{
  "n_layer": 9,
  "experts_per_token": 4,
  "activation": "swiglu",
  "moe_layers": [1, 2, 3, 4, 5, 6, 7, 8],
  "router_score": "softmax",
  "normalize_top_k": true,
  "router_z_loss": 0.001,
  "init_std_router": 0.0226,
  "vocab_size": 2048,
  "norm_eps": 1e-05,
  "beta1": 0.9,
  "beta2": 0.98,
  "batch_tokens": [32768, 65536, 98304],
  "seq_len": 2048,
  "dataset": "wikipedia_en"
}
Below are experts of layer 6 (counted from 0) of a mixture-of-experts language model. Rows are named router (the router's row for the expert), gate (a neuron's input weights, with its number), up (a neuron's input weights, with its number), down (a neuron's output weights, with its number) and show model dimensions 0-127. Each number is 500 + 40 x the weight over its row's rms, rounded and kept within 0 to 999. Numbers have three digits each.
After each expert's rows: "comes after" lists some tokens at least twice as common just before its tokens as in all text. This comes from a sample of Wikipedia text that the model never trained on. Tokens count by the router's weight.

# expert 82
router:515478471496519494534505461507483575477481479499485439530472488529472467409510482574506472494562473453478539459518512449566501442451461499487507443474532504502534494568479505483505590477569499546557466496477513529544561543481482495543460544458440444581573455497449536560521518458473473522458495563430521451532530424567460525513522559496565474455553529521561556455470510477555535431472
gate0:562491418547540597556511543449569450531544481555535546549504485471475547480493431483508439481544562556527498488527477456515528445462493498503494504478536492472556549513495522476509524601490445505597549509550537494403527536509486462508460573441518410521500488540479558505512553465468475551551537511521574441541542542499479514496515543482513530509545490560528512476482495534507535554503
up0:502536490523479592513541507512524426569528483526503534488492486490489485499513450426505465431635503531552524488493497508534535425474499501519486521550544517566598549492522520481571510546477489511536440508551512496482523438462507607481495532429524443504412501508487505548422545461497510481477544594504527459430479501439457493511505481471473449522511449507472488542523470477513566499450
down0:452468440468503433523433565471555473555469520530484527544509496535530453470516506444480499449486501621566494466506518466496465499451537529520503456560528526518461493429524527484544415480450458529495497544548496528471372459466437464486468480447499434534482491542459474458558507469570559533488469523490486488523494529489523571468465524536489512532459460499492517485439511492476484499628
comes after: " |", " to", " a", "ing", "ed", " with"

# expert 18
router:563473501489553478536465456474476498497427547526444498559435488553485482460471462446551475503549426437506513511526527491505512479425492466556548488456534533481528454545443443497545606500565545497492481498467505535535543516519411470539474524487466490549552488505455544556550545449453472527541492550474530454492548455541449558467522577439572475507547508563520531491466508487535551462453
gate0:534467482438507559546538497477499456481490551546572546523574446505443488491496549458576503502470491405479474513521488509515576502480518499463459480485426480559459536462446476482469461532574452510438469522475557527570530526385499470407521553486479506486526492461519521556602485465478498546518509537425477457472538558520520428508514507497501455540519448535501520501421534507504526525518
up0:541417448422492547503535547429520449530512526506474501461444456516513499526528593490523480511601450548463523474513520510529500454544497451466504451472456510430394501495467531445533472504555475505516493537456524537546490519516492496427526552498483463492566496514469529506440380463525521516497480568535490489517609523517538463461471546514511456503448519499526495507494540498607486546509
down0:564460501524560545487460482525542503498514495506485524526535482430484444520458487532462417494498515458492512552618550430507532512566524484505461512540517517443522578463533424457516514537544505561474553495451589486526492536518512539523523488489504443491479489491484514506448470522475579583464445495524497520489492582501572493434500459484514595508530495502475504535413516533549405554493
comes after: " S", " K", " M", " B", " R", " T"

# expert 35
router:515475458488528476529411445466479483527474501536460449543472461531434458462474482522500473492526439451502562453582530434539500420477453451548515464436496586520506504522437478491506537467554499544573494437496542554537551499499440523538479528438462429522509483479433579530539486458491468502478491552459504460509511480518441512486530502483549476441530558555540570469458499473539595498488
gate0:600527439575433469492484391487453518522498490419499496448534490481619538491535541449491431539539544533495497488478501467548487496501538467503508501435465493541497542479521458585441559524495498526467393456544498568516468436477436536498495517522488495545502491535525529543523439457459543491512592472513450461471520467505506466455512472511523475536493522476504526469527468578493469449480
up0:559551453524461489473476474468509465539544499448422463531514516473499483454510507483480456473496472527516511514454525510518507539497551505528527500488473487511445545456474437490502565392518513482434429499493507479502417425523468469476488454510546458501503501529464524535523497402474614495456572597520491490478547484489461456429535433499442476505361542507436544502516499491482493526533
down0:488458531489523429497501480494474529556491511517509477480513519560505474595510404511496564577538548526551474523473519583395506503535540506489531537511557510471535534592522581552497556514536449557513512463483509488552507535463497543470527611527546541539499502491485540481524524507599509470464444471516539483440501525502523503488489509514522590501528505401584502451502532459506502488477
comes after: " ", "–", " (", "18", ".", "17"

# expert 54
router:523497475487515481547511432480457550492522538539493434505464463548477481428475510500530456491549482431487508477512502467509499472446433493520541473428504572554532425566468445519548540525543518592513477477514508523554500518499464516515470528464457460542549439501522565511543505484504441581541472539441572448557518476536481532472530551460513527462553567517546622436474495469553539486476
gate0:603430499497475507525536535457481475549540488510543399467525435580499520478467467499513472514498499528508518487538437505477523457506471518521612507527508478485510455513503416533469486553495522560442573558464497499589500498528524472509491481481460442514465479529531486479489609462605479490499483590536518522581538527544511499548545602494474478478453489520483519474500520516519503507565
up0:407505471532531495494523401451460545468454507506462492559491480450468467530502448434537469517524455549568478434493490479476480452422498463535447529400553535528456539481519480590480513459513494492506424535469476469413475501417463453465504543510436527535500494498498517500467471477510569560449522439488515519489492535551475548440459509519498492517508566575468490536503500440555556500472
down0:485450503535560444545437526502544448507571482486418495462538517498467606490457511452464549452479499575480466481500535535535530496459489538475513460469496529528514506552559513477514461469506473524517533442555467437447616546484520472496475478477513536507495524516442544493552575471513502451497456548510492530568517489496521516572522530441497383525531513508515428508443496468444496417451
comes after: "\n", " |\n", ")\n", ".\n\n", ".\n", " |\n\n"

# expert 49
router:511473495501524448531477459495445550506462509509448479527502516527476471437474442497534477494551506457482505477504484447542512449485463457562527455464479570488520422579469503503529529478563477549516506439469554532577525502524408542513469567463481455506536476487501563542525490470468456530502483508446574386548533472546457500455542503476518494463540556515535578444431503501581557427457
gate0:554531514488501552490532492468453550515531557459465469484499465494459494458475460449510488528579522522516538510484467528549569505502496524466578451486491555524500455562491495508567495484569511592521488393487535513517409500424465455545499446453518492513568477534569536540494556467451480500514498453486556435496453480507493504444584493565476526536469575517485573417555491518542501468511
up0:464511499504523557463507498552448513478541476484526459576495513461564567483571503517512472528513445389513501517478509522523520525467515501422489449453619526496503485486463515538513516503486503509449507404537469502516433530425465491489512535559476551435555516519555553478457492514398578530517552479516512453529493468537481461431438486501460523506464541509494457471569425545469449480530
down0:491542444466543514401484492449520508556494455466496471508446502516455576503432463519563509569505562494444522542473449511534455503545476478482509487493511529546534513539484511563485515540554508524567508398560513508491515456459468522462529472541467550550452459551570525443524464508480462521535466427524485521507514496416588445419473495483416537587475492454525494478518526472554495495480
comes after: "1", "4", "3", "2", "5", "0"

# expert 48
router:508458451508528482558501466478470513501493530514451438538465484519476474451496484532557491540519494449506518473546487453562503468450474455530505458450508507538501398520446444521524533440538518560535525453474547516564506531498420530565454557488468444539571443514439553575543556474460434540493496535474536451497489460507474530463538524486528490451591505540560580464428483486541557458471
gate0:491421564519492472499503507536487482582521552555482537507493478488483500522551433576478506599500524544518509474548449468467574493445484519521554460490489510566484515560444471499487559528492510460411497494448532517486460480460485505504501486501519438480532520495425538576513528466498472586574518483452466531502520580513477434472456552512605492475491510561554544533482478577553497530554
up0:514480499476497525539476508492475455452503463425461476491486516512476523474456518429497513450496450480499511541452570543482486444568539446450467576502439500431509527383490501509490527544542532520472474451494412515525551535526549462524512453464468560556441477535565473475502460541521429422493428535500555511510466468485548567508521457442424462537459524505455482471547511423467539501468
down0:570551479490518487541441501512524518479498427478436510511495450522467500471495472516520503474545468469605551558527513518533537451460484495516506476453482491442555536543434487491570516439582559549496466512518463527491523475447486508544535513475468522495526514504543404528511480488488447522475475575439496470527533479620485408536451481483457452533490454496478474427441463575521525480418
comes after: ")", "0", "1", ".\n\n", "2", "3"

# expert 86
router:484455455482505492555482447484440481475484493516452477513439434518435453418474463509535480516511516451492526471539549498501505436456489476559503418423520550500517435526448437483495590453550547508494469454476514529513514525498468553529468534434493491517524436516459554516537482482432467540539453553440539430512512438536457538500529571434502467459537555559537567452458511467536552480499
gate0:475502503515502525564489447557492590547508474543470490515445466544516416463448537481528490528452526513568528508532512537494461479493521446541439451484510491614538507636509510564526567477560531466486461508510540551470502424476536561502479520453516540454495452479524603518485490453472491463569441530468546508473520506492453528490468489505454430493551581491491534487494530514506473548517
up0:453466500466502502500544436493510528511486576555471481540461493508476504545501514484490460541449507477543520509403516507514560515506449600499498561427512581563501447490508479599476474512494507506492467495523532507450442475465493540465475557482518518495532441487475481562488476441467546533505536508581540549513538495446468381510515504445534607502478442517475524580522570504432501464485
down0:515496477489548503470535433528500537504517537559585482407448500492568498465510465495504498453475440456497560483531528424486461603431490500444455511504502523450483493477480517441518511486464489502417468481492532497547529457565498486522458548515562525541551485497534525528503468465530511437479548458528532548504528515597446521430518495627490464530471511496492538587499561543541483460461
comes after: " \"", " (", ".", ".\n\n", "-", "\n\n"

# expert 33
router:547453476500504451552478406466484479449492567515481481523462480504481462464513470455584433479546458480504571451547510464512491430473479463534539467477505541538538453558475439557531596483519578546498522467469497552523530549502462529543447585524472483548561447497444489539535485452472427578460457516467531469509541498550457566489522534500505447510542539540506506433480535501500540461492
gate0:582549465509497456556504494600460526510473416495484478490434454471529499493492507484481477500438427521528572527536472521509464446529515560492538525554471511460582536474419498519601536478491527541521497513520461511493401473494505548491480426530443501560509485484477445553539484553541455490526502486461525503591463452477532553467554482601447465487536495525474497526469535434509486509499
up0:459459504464501505517513524531588475493467442590520516462486489586472490503526481436491608527470531522476426522472466505503460424494489533488566462466470422575474465510398531559508459452519486511524494508566526484482479490437488437474479539488495512453588510504511514546461453503467506510449512377498532499523406540454524512529457530498489485482503456490513484464509525556436484477556
down0:553426554465475502496525469484560502463445512479521544493549480501518468530508449498452439482443507483468445553567567540553452398531509496527449510477540461516499534488490576488521488429467531592484531540510511574521516555559479461509512435500467545496491514480535482520471450470495523486488491591467529490534460473537435447476566521525509520530545490503458524468473502487450374454415
comes after: " P", " C", " S", " B", " F", " p"

# expert 80
router:503485450465526510575438494471487491475491524522482432527462488516469512483494460514521466534530487473485538454512519420542491430416488487567541445480487550497524482563484480502561570482541506572518480449483512540514516535481468514548454507432458426517519455550467496563530538446480464562487513502465507413526574473550435564462569509480523503472555563526558607515465543478551546453485
gate0:489462501432561497508495516518531461471537514592539531623421526533495473525476446511580562465496465394526596498551495478456487467503464501563513539510518481474526484532491502591490529544547541530503552458384475467480524528513479444544403485497511481599497473508513490499558501479495487478455531511504548518508544496489497533490509525504470507523514520572587505488520474454506515534459
up0:514504488574531530518477465485480518504524470443462478408509452493468547470461580516489424504474465552465445440505550529552520610507474541437496453502550491533486493495498471459460507455464463478545433576550496502558531441503505537543535540567476498469528510535438557482471456593464554558466429530510482469505512460547514537483489490462517463457557519461443520478476549479548492458575
down0:482477463514528524493448548504504482569484480514410479532525524536476516467514573548481480562474411502469489407504429537563533413494494407475512493504445488467478488585471473491501516477489504459480474409514470568490497545560550493555463525569506483472552484470482570477546516529536578488519506417481534467571502526525496468536498463459542482461465492567462486399472519491491487496531
comes after: " |", "|", ",", ":", "born", " in"

# expert 70
router:518496425477513484562488461445497481493456537507485429559435503521509465501497481517500497549530481450451533460521510449569458449478504476522520462484447547479547492547492478517532575479530488584516531454492515525528541503497422536543426546474463434548528442520463496555546537456465431522478486524469519420541548465551446545489533509469523493454575582518541591448475524465574555470487
gate0:492575491501489471559447479503483446534474491466522556511482531430521495465439500515537457581544461427501536561516563481574477487492496435485498460449451456444476471503496514545429464471519531545537550502511536545568532386498552523593452524469486466551535461503488500484554518534510488507496492484549460538499430534463465520467464509527452480488589441552560469538471567469478441503517
up0:514562442515430485524472486470474434509441434502511532480513536478541452466456488463467548511565547476504491544460552454527481474484548531533454484483532477494527519469547569437511454453491498580440518456542547463528447470515530502512470494486533495478421396547476452479494513553518498612556519490495452539487480509414563538424555464502479510503454464566558527537484529462453446515506
down0:491481521504486507456441531573431525516455539456527489550550531513521475451472498477566524502427583515478553468536528465506438482469507444447505530539447513455531546520519474519526473521470485513544504561485487554523606424453481497475526545519502541495589441491523477504467554518536545514487532455545469438590525510570464512477495455469461476558525470381463526452485470500483475480574
comes after: " |", " ", "|", ",", ";", " in"

# expert 19
router:477473480483544493582489461513456499530493545525437462558475440529456485454447494522477505526538472484452548485538525453517462471466462499540523484491487541500533483568490502493532557483578550565513500445509485545574553559529492499503441567470454467519526495484478574518535496498430451526493482472467513416572559481577441543483570539493582499475545555542542550427479512471547589477520
gate0:453493567538517481465496450486427510574521475514520487522527476523382499536451469542561483474570500462525454486517504478492452470437508543507475526523504505511567434553476486468472478428478527510532397499511490480505528583461522459478482430501462485569502485498476436516478481538562507522466463466550584490499485507540512550504527624557455527519529455481564502465501519481511503480391
up0:509534551502486480499530477428443456530537496495559514555489508573470542452483484465549526480521579493489491562520504542467497412536437521509464476448412515462520497496534538497502491499467476456446500484551452490465501514447491472493389541390486531495496501395516521491547583530516524524530493487466517476485525455569523508523467527475508513507543586585486528436461511449498400474517
down0:538484501500486446533567472490481566469490540486500472502434419498485549500491377520383468517475491404476542493468453524498538508612526541464519511513501496484530413517565507507507504538549517532422571465468544479512506530522475506507477537506499530460536452535470456623509502495434476504508485494589447523549462504442456501498493458499522440489478525504533536505467530493570483509504
comes after: "|", " ", "-", " |\n", " |", "|---|---|---|---"

# expert 5
router:521470436495502486545424441449449503464431517526477425538459491542453462466485456506536489512525458464482493446514569457487516417436479410541570485457491551507500450527468482497509605512530520545550516471512495545499522527521460531532449546443502496525500442508483505541557558457426470514494504533483525449531499458507464525491568533443523489447536563563564574460483479493560532481441
gate0:494539518482540498483477453501463468573547493571479528492444471436501499485441529408451537414550422491469461456526503469515534488525532455474474515503485458457575519447468514466477511520479472536580529495553467486513506479553500500545446466473542467572535480445454590523520432428477502486473465471437514466532480526495499478449537520512445500505445505430530557471498516489643494536492
up0:486539493526471547486481451457479465464468503598509520481506461402512560433511483504525494577459437485535442437518504509481526517526471362493499511436563497475546462494459550466455450527476482505569526595509464526452516480518518602517449460456513555436503519481543536466480514578470484515510536448487534495511482548455476445470487522489486553460435482532492467459488447481496447538508
down0:468503507514491437553466523528518468546449544526458492551477500449519472568480583478498475498489474540410552534495467539536470546463528540459429560445494477479561441494464412447498426515475433523470501471476514497512504490459518509460591514500482525525561531493527441486477549461513529476471479516436428471517472446459556514543436549486449439579537411496417546514499502469523527505498
comes after: " the", " in", "–", "2", "6", "1"